From a checkpoint of a small mixture-of-experts model trained on Wikipedia: 96 SwiGLU neurons an expert, a variant of Adam for the experts.
Below are experts of layer 2 (counted from 0) of a mixture-of-experts language model. Rows are named router (the router's row for the expert), gate (a neuron's input weights, with its number), up (a neuron's input weights, with its number), down (a neuron's output weights, with its number) and show model dimensions 0-191. Each number is 128 + 24 x the weight over its row's rms, rounded and kept within 0 to 255. Numbers have three digits each.
After each expert's rows: a language model's description of what the expert responds to. This comes from a sample of Wikipedia text that the model never trained on.

# expert 23
router:107129161180160154168090124137158150131122156126132146157172126098089152143133119113138154157121127147105141073116161174091130119110111161082148110132100107103142092095123121133109121151126105109082143107112111114110150155141132143180130105111120110100150149094110133085136119123152106146145083117133113112148150097124121111156109133112138143169104145114115148143095099138133111150077157096117121118135152140148101139174116152132090126166109106149149107139183105123078153109127087150164119100109086142090100163112125155128136105130114094101155112105113145122171122140091143101
gate0:143134148141150143123153130151121154144106125132106121137112209134093105146121041146087122130121120114098126125088148096117141144133139096109135113118131135096100148122090108149092113090141135120142139128112075129144135189128125142110105126120144118104106171160152144130125090140153138147149124142095080093145139125127116071190162133142128105144133128128153122140123183120153132134116106133129169137084178130114105103107100134101146111140138157093107136110172111088143119125152176151121122117145120136089115107137131123157155143158098103127106143112147126129199142117141142161
up0:127115098125135161155125128073113137110100156107133134119125083135097138128145135120154189081080107125154158123108137140099132166075107128162138132090139112164085134122104138148123097122102106131139118085087121078108094094142130109150108162122158131105166148127124101120112172141096128110098152115154151127107129157153102095127103100098129096157120108131101155116135089091146151139109116128116120142120150139112104109162122153155121109125148164171125113144083148125134073158149084116157128093147116147141109116110159144175125094123176115118156125185128127142130153141119146131
down0:100109116087144088104137144147161124134151117126111093120123099127110171077137128137115082125116129134091168158125129098127156139115129165108090112156121115104167119138119134103116134106103133046119151120125097140153121118116085091123135138148118117166137179149067126143133117107122155164156120054112093105124122130142099133158130149074160132120131160160121145142161165154146150148111116135110168147103103115105142117127133112123157121133085146123157133124155132129187125099147160157159144142080141106108135110104132154115126101143148096147109140122096112175097104117136128129
It responds to: Mid-word pieces like on, ot, ut, em, ock after a consonant onset, in names and words such as Brandon, motor, drone, Wisconsin.

# expert 36
router:083127140114128095171128113145148143118149119168129145157121141140112143122134074149157132137101093112104108105164107169059138098087129083115127152154147147086109121117151106092109164123107129082109119137107144112080113086169107182157111136094121092123134146079139146097150140155103108168140102123104119132143152112131126171147120117122153145142114143104093142159121096121103134157113137110107122131108126138117103167118118163126113112109116101118123140106185119146101097122150101103140103120099142165100125106096132143146110099152112127090128093141114155105130079153121146174
gate2:099173131139143116127120130141106134130140084105106104130114135147152116109147176139118096127102127118116113137129171099097121088123134136106114159113149150166128165136107147101142086157144119098170132131148152117134127146150134144192170116142109112173069167105154150110148087158113155117125132125177170160085119142161157159178125128136142119139147098119119138098118139128106119127110125131126121104111099101138091131102125114157182152152184135143130152192122098146144128141126129107168182147097109079149119100143138132138148133134142130169106122150116178122118131115139163096
up2:130128131105142128147189125101117141182115085124125134091136100106194151128135116110129135141155129134138136110146152088202117124078128104160100151149106134147142156144128106136133073160160142141134087134126125130165122130117141122143109136097125125118121116077107100141116064119102126118094130162151142143120141126107069100115137131100119118104131155151111127110134115131117168149151155140101139161115147114168084122144157126143113106117168142090154122178116141081091122135098118096134140189143171119133131123166158086148109130116127121130114121138131116115166092099107151101
down2:134117148164113112189104141148149158112099098136105111097096077100132173140167159139172108139111143121135132140119127113073149154165122102122135104102127147118144131090123153105133102131126114101130080089161163130127078161142145172131113127120156133142135109134139128139125147129122094124095181149089130143121140150148139133149141131106127160099120149148125173137179136133139125146100132102128155143118146113052130105092148088113101082133104116123127133156155097140176077097114152110132127125085127143123161092142133159101123122110149129154145083139134080120120096132144116124
It responds to: Closing quotation marks after glosses, single capital letters in codes and abbreviations, and byte pieces of Thai or Chinese script.

# expert 60
router:110125146155150130127138108131175154144116108141098134145137129119085111128132088137161151143117129131138121088113178169103137103097140134065155124133120113105099135103156108114131109108096135116099144084118142103121127141143109157149114108104118110082155152109141152098137136111108089151148138097125080106167156090116095138119088114102133136155117151130092141156137097147098125127086153098108105135141175142150114156140096160125075120151107108178149101111151150145097116101143110142140096106092088157098121177114092161140119115141129093096151090113098135112149111132133171166
gate4:140107100174112103126117173138155113157105176148136190150170172094128126129113156126139185128149102104101134109145144109151160089121099135126128128107120170110147097131109112131091134124105128178084137088181150141131120162103157143134090154085117120117152154130129146125145128147162156125130104177154128111145106146097135103102147111161142171151121119138135148113097158121140107104123139159145150147132152108141109113137121160103136140097122127090153163122088142094131092185111136163119132145141134120163134124104144093151127103132087159102166154108150151128147132168162131114
up4:104166118129109130172102139150150141120106083099157086127112112149146116111131126114130117166131119143196108117128107119129124161110101129115133096145150089123068098157114075125127109128155130103135168156100147125123135110146092100147107094135129146149076118093131122135106095107118083156106165146147112165148153112138141182150135126123104098102126133107145157151146151135168152116111119083136101095129133105129080112107121109098101071150125120154119073114119119137093122137125096142161100154126165137109105122173106130127106152126113142125116143112092113127082068122124121157
down4:098134116156116111165141108147158071138120190131140149152120135135181076128152102131078181110121108151105131114166155114121145137110133084144153131139124093127089105176095123106083118182132137110142131114136126168119116121130139091137110134126070088134155103126108087134133149098137123192097089156107138130118119102119139126145170105151165141145098087106153127138105160134145099131157125116137111134123107163120130111128101132124133142154115170120104132135111141096099113126147130147129139133136140093115118153122131140138154078135174095164110130170129155151127118142094139175
It responds to: The word business and pieces like ing, ab, olog, ship, over, her inside words, often in sports score tables, e.g. Clearing, tables.

# expert 35
router:106114166151154134156138067124163150149120133160098141121124115099090128142145118135160152146108116118101123097120150152131134126114135125095146131163146124099095101100165110114089127111093105123105135079096139098125130119158116134151114104136090116102153148116110145095152143111128093132125141123109104103161135089086097136130093140097144141146078156098093175160110112156105137148078184092115125127086144141147097158129106153135079115115100131147140142108153120141098116107117101150150125079096126147095113163106106148167114112164126104111154098111098158122169128123131166096
gate1:117092093092101141113198135141169117154108128115079126086126092131120122120136144145146160147157122116096108140150126149116196164154167155153162067103116183150151174090106094146111103134138109134134095116109134145126118163114122093123144141105127172127113142130147136122108101156124133157132128149151134115118111134133110166104139153119145097109159098069139144124140145149172137114089116119095136145122154136114153140150167154165135125122127126104134117137110111093162134113139136131152121168156140152131123129120098080117108145167146132123166151117098112135176140104085165110
up1:103084145133181135105132142142164139097077156121177101146156135130141153122129137111139118128107126125088113088111081090161111114154091114118091159168113105071124166169121130112163120083143125103108126131115161096129116125182118153153127147151123157149132094148121134112137128146126138111141139106127144115092136119143178131131103150135124133131107150086157132128145090132152104136127147127080117109124129177114131118155130139122101082075102109140091140115125114142113160089098144134106155080090129150170153143112133119130107132123143172115109116071111129115144172159097121102
down1:140121153162145115126129107143162116122103120128122082136108143139131097131140101070131106112126130100109125121082182077148150160152109163130137124147111111077114123124114102114135138146135147141111160090119101094130121098092103144136067121124172117141145166162155116096108113167112147120144158122145115132081168119148126134119091128144111147129133092112135179099106134154163115154148098125174136120142165167114101080133122099093129119134153134136113094155127154131103119118130086138103178119120139161124158154182133184125143146116161105099100127111139140171124163138112123156
It responds to: Loosely related tokens such as ife in wife, capital P and O starting names, and the words with, who, out, plus table pipes.

# expert 56
router:116085125142147146133146102131156169137139135172123149167096112096131131179126100125142142148117130132095111063131159147126171104086101122112151106135131120120094115127121109117126164110104097100091135104091130104101138102141105098124123121136122132092122148124128142100151174151142106167136092109126123104145146126076133175121136137128129153143115153115115140169088132151092179138122161129103141158109148125152101151139134198118109119156102121155114131129123064189114128099143099116143120115104086122111095098092092158134159124134137126098159108104119157105151146154097106113
gate2:154161088141173109127166141139126120114112147103136090100114139142098122122150154132130140156114101129130117125092066100103139139121165075085125105150152148135119127089166157117201120149118153153174080129087118131110153105163137144108122143105076139124132100084138178089121123085174179118125133135132115126107072080127150120097106092143141112108114128164143159134150104106101144100118122123145162169098133137137146069117122135137146127139159135134124140116128134110126117119095138105137138117125127127122157121127110130106135160164105196114125139130137121148139153101124106131
up2:109108103124116140154181147162147083113129127119134157140144122095118167085184110172146173120141091134124085132100134137120122114078153110118145108108094146109103089149145127127140127136119137123146101088116114153099104098123083122190154109135119135137136100076126178094105119185125120103118116138110110138138137134145108120118151145175102118146149112136129132132148111132116145128139104098154094172089119122092178126098107099125102099138136146090115137150122108097115119165147099126126125136158101148119140117111090132114143110117097146118136189104138112105189134131151079110
down2:090158091096083125101128166096110140155133120116083149146175111120125131105125109126129113118157141128115148094162143153141112137115166143114129123147110144137147113155144089146105119141115143145121122127126121148131148142144123123090128076105153071096106124130121115145121103118092161139100106113130126100128157112126129137085131103083152130071093158125168063140083149149184114150119107125116131144158129163128111149136144136144150151100147112152137133117108097111087149145134076154106140124112085140124176141142143071178155073150109111130162111129099102132162130120166141132
It responds to: Closing pieces of words and names such as port, um, ates, ium, ield, as in Williams-port, Goll-um, governor-ates, plus zeros in tables.

# expert 49
router:102112107152103129159112100132163163138167131111100127124149122132162140149129121090120145124113114126119104114148199141110167121091133103145124097144087146132134131101132129108125106129108118128124132093099144109140146115103125149151116112146133105136149148163110126118095153166150099161157101079102106146139141120131113112131089186126122145158124117098106155151134138175115119126112124090073162121151151101131188140157089137071096158140130084173126118119172112193149114114163103155159162107093118135081117139090103136116118105144129118122158126128098140163117093142134144119
gate1:152097091133140152101137117141127161153119142133133136101084083136135112163137093124138089072086168157146149133129105112135119134131172154165108126159130092095124113109156084127107160130130147146143150114172104165121151110158143109144123112125148056106103109129101095164136132123113151137105140133158121155114130152130137137093139119094133122137073123163114113151129127120114146158118119111154106132144196137121111119074137123105114125105121146154159125118149112102115088126135157099097171101114120089168129150118113174126164114109113170107168099117110131153184108128162124135
up1:078164148149129203115139128130120141077143096090147110113131115140068127134120161087119160159100175144149122107111110131120152144152147144102128121157118136115123151155131139133115128093124130123125188115106121144118079145126084132114132145129096139136100130088124105134115109150129137120146131115116164106103097146105144163123119175127072108103122129112134121113102100147142142120139091101132108118175099106067097153155153142148111130099147136102138155098100113132133109151157149156133126133128126147154080133123118117131120109084172099176108101110118157134200138134132165101
down1:104178105139117100134157118117140138128100080125140096157070124175107092116106160144152154138123169126142144140080133125095104098167135128104125093114127172106102180116158131137155167126124101141103134108144132131134109120143123141095126123127138120117077132102143127142092100136136129148111123161145187113150140101124108123116148125110156150111107094141158114075079121137096130155194131120134117105153145129106087149104144162114132157125101124141137128110156124116084147106119102149111120156108100145156111126158150147121133126109119120166107188120147119160125119116054123084
It responds to: Commas after list items and words, opening parentheses, slashes, and braces or ^{ in formulas like β_{2}.

# expert 15
router:120116120082079134164118114105114081047113135127136121080126116119150124094121153144118130102116140159122105135117065127132111155141107118147111170101118141174141164125098171171119135137157104147119114153125138128102124138132096092124098134135114154178095112142094104133140149134083148105097130139092133152126114183143145105139145149116131123119147113153146143082139166146138103130134149125134129133125083156094150139119114102166110109140151097154100130154157128120165135149125173086127163126192153152174146103100146120119102131073160135106133132123144114137122155110156135131
gate2:099166121136098142174069152134130099149129138153094151123127131113079101126083108115128134113154106119098118134118168129162151122144097151151137145091154100123123148139147061135094100139177107164124134117123117106120138129151150165177107082085134183141121148107134162165104106126149160096095142147112095134110149132129122143114148069114177141114086140124121176172132089156142138120103154109098142110140103135135144115117123113119157183112119128140135121081120111112081113136110148111128108134109092130140131131114105135144115161154094122148104139095108170139134143111132136135
up2:139169139108184109125122158088145121145156103159109134129127117084104150124088122109115115156111108149133127133125148085116193133125115160117128104154135117130171143129114093115121104155131131126104085149144129111171118133146131118123118112113127154118174132119153127112111145124210163129118114131115139145124089139135120130136133099129139148084109139135105155155115152098164141109111135127128132099142129133118174139123050127152097149107112164138109085118100107138144083099131115064166103118119100155137070167106144114121150100174139105142151122084177132103109107123111120148
down2:136096136091136138101089109143144168150151110126122146127106113170129134163102151132139162157155130103113148157122119139082153146130136112155141136169141135149148105102176146138157103142133119131128149158106142093096142146169142109138121154134077099112130169122106167135147113141125154175118142164129169136129135141138123124130146122091111101131072139160133197104066130112104105153113124156121148122111100134119082095079151134110133150155120168138102161090138097151101147099140134108188101134123135141121145167150149135131096171115139107172114114136128163099129102119106164131
It responds to: Hyphens opening list lines after line breaks, word-internal hyphens (al-, arts-and-crafts), en dashes, equals signs, degree symbols, and the prefix Mc.

# expert 29
router:096101133134126144123133094136173153133127130149105135155162111092087129110124079132169174184116126107107121107116167142091133140110116115089142138161124101114102128108146091146112118091113117112099118115123147091117146085130146139154112110095121104097138130101141163106134124148116106152120096118105104100181136083070102127123103129101133137141108147112121137159112092160130148135102169109130126130072137156178125130151100164121098129148120115150137140117144135149088125108118079163134111113100107161087100136106103145159117124165135107088168098101097159109174129136111101152
gate4:133103140134138177077090100123124129118141168129112146174104131133119132085113155173090129123152147177138156130098120129151140136092105121120123111116139122077156123094151125114133155090138133102125167127095144113138109142098109170110126131145109141136103155107132147123127133092142159114138140132108136117093119127131172104157126124089166167161090134162135162113150163145139121131103104093138136106141147129135134116148148127142150140134178117127158170178108055110123068126138126142118113144117134141118086178109171124094116122146136146144125155110180153106078144127103153167
up4:151078100170163118136161124095163110118170101125108151148110108105153187122136140089165133107116157082096118130114130131119124146135107115131149092124142127112160137100161165137158101149124100090123098103163157160118142117185122160159137131116144135140142130152126132075125138140132128134102120153082133077095106156149138128131130148154181126081161164135075156155154141137150120111109115158106098150093133103124103127096110162110141126113155130172108157135097118127135119131124143086145123139113103117106109137079126144157136110150138143137125144102156133166123184119101100097
down4:110096127107119141064148072133155122123125137113143133177115095104127117100163156146130125128157125115110137089117139140118094158089104173093137133153104100102095160146103112116181112148171090111132085146110116122128130093111117094095120164120163136137100113154121121159092108107135143069117096103152154132152091138157128107128111125130148123133163127127168149122103099102132131136093115119169118132085143115087100140142160097133136161151143132123098115139103087144127134104174158105097158127173124141114151110130130117117079113107153116124114102154121172080110160109123138123
It responds to: Suffix pieces completing words, such as age, ing, ity, ive, ate, ide, especially average in batting average and average precipitation.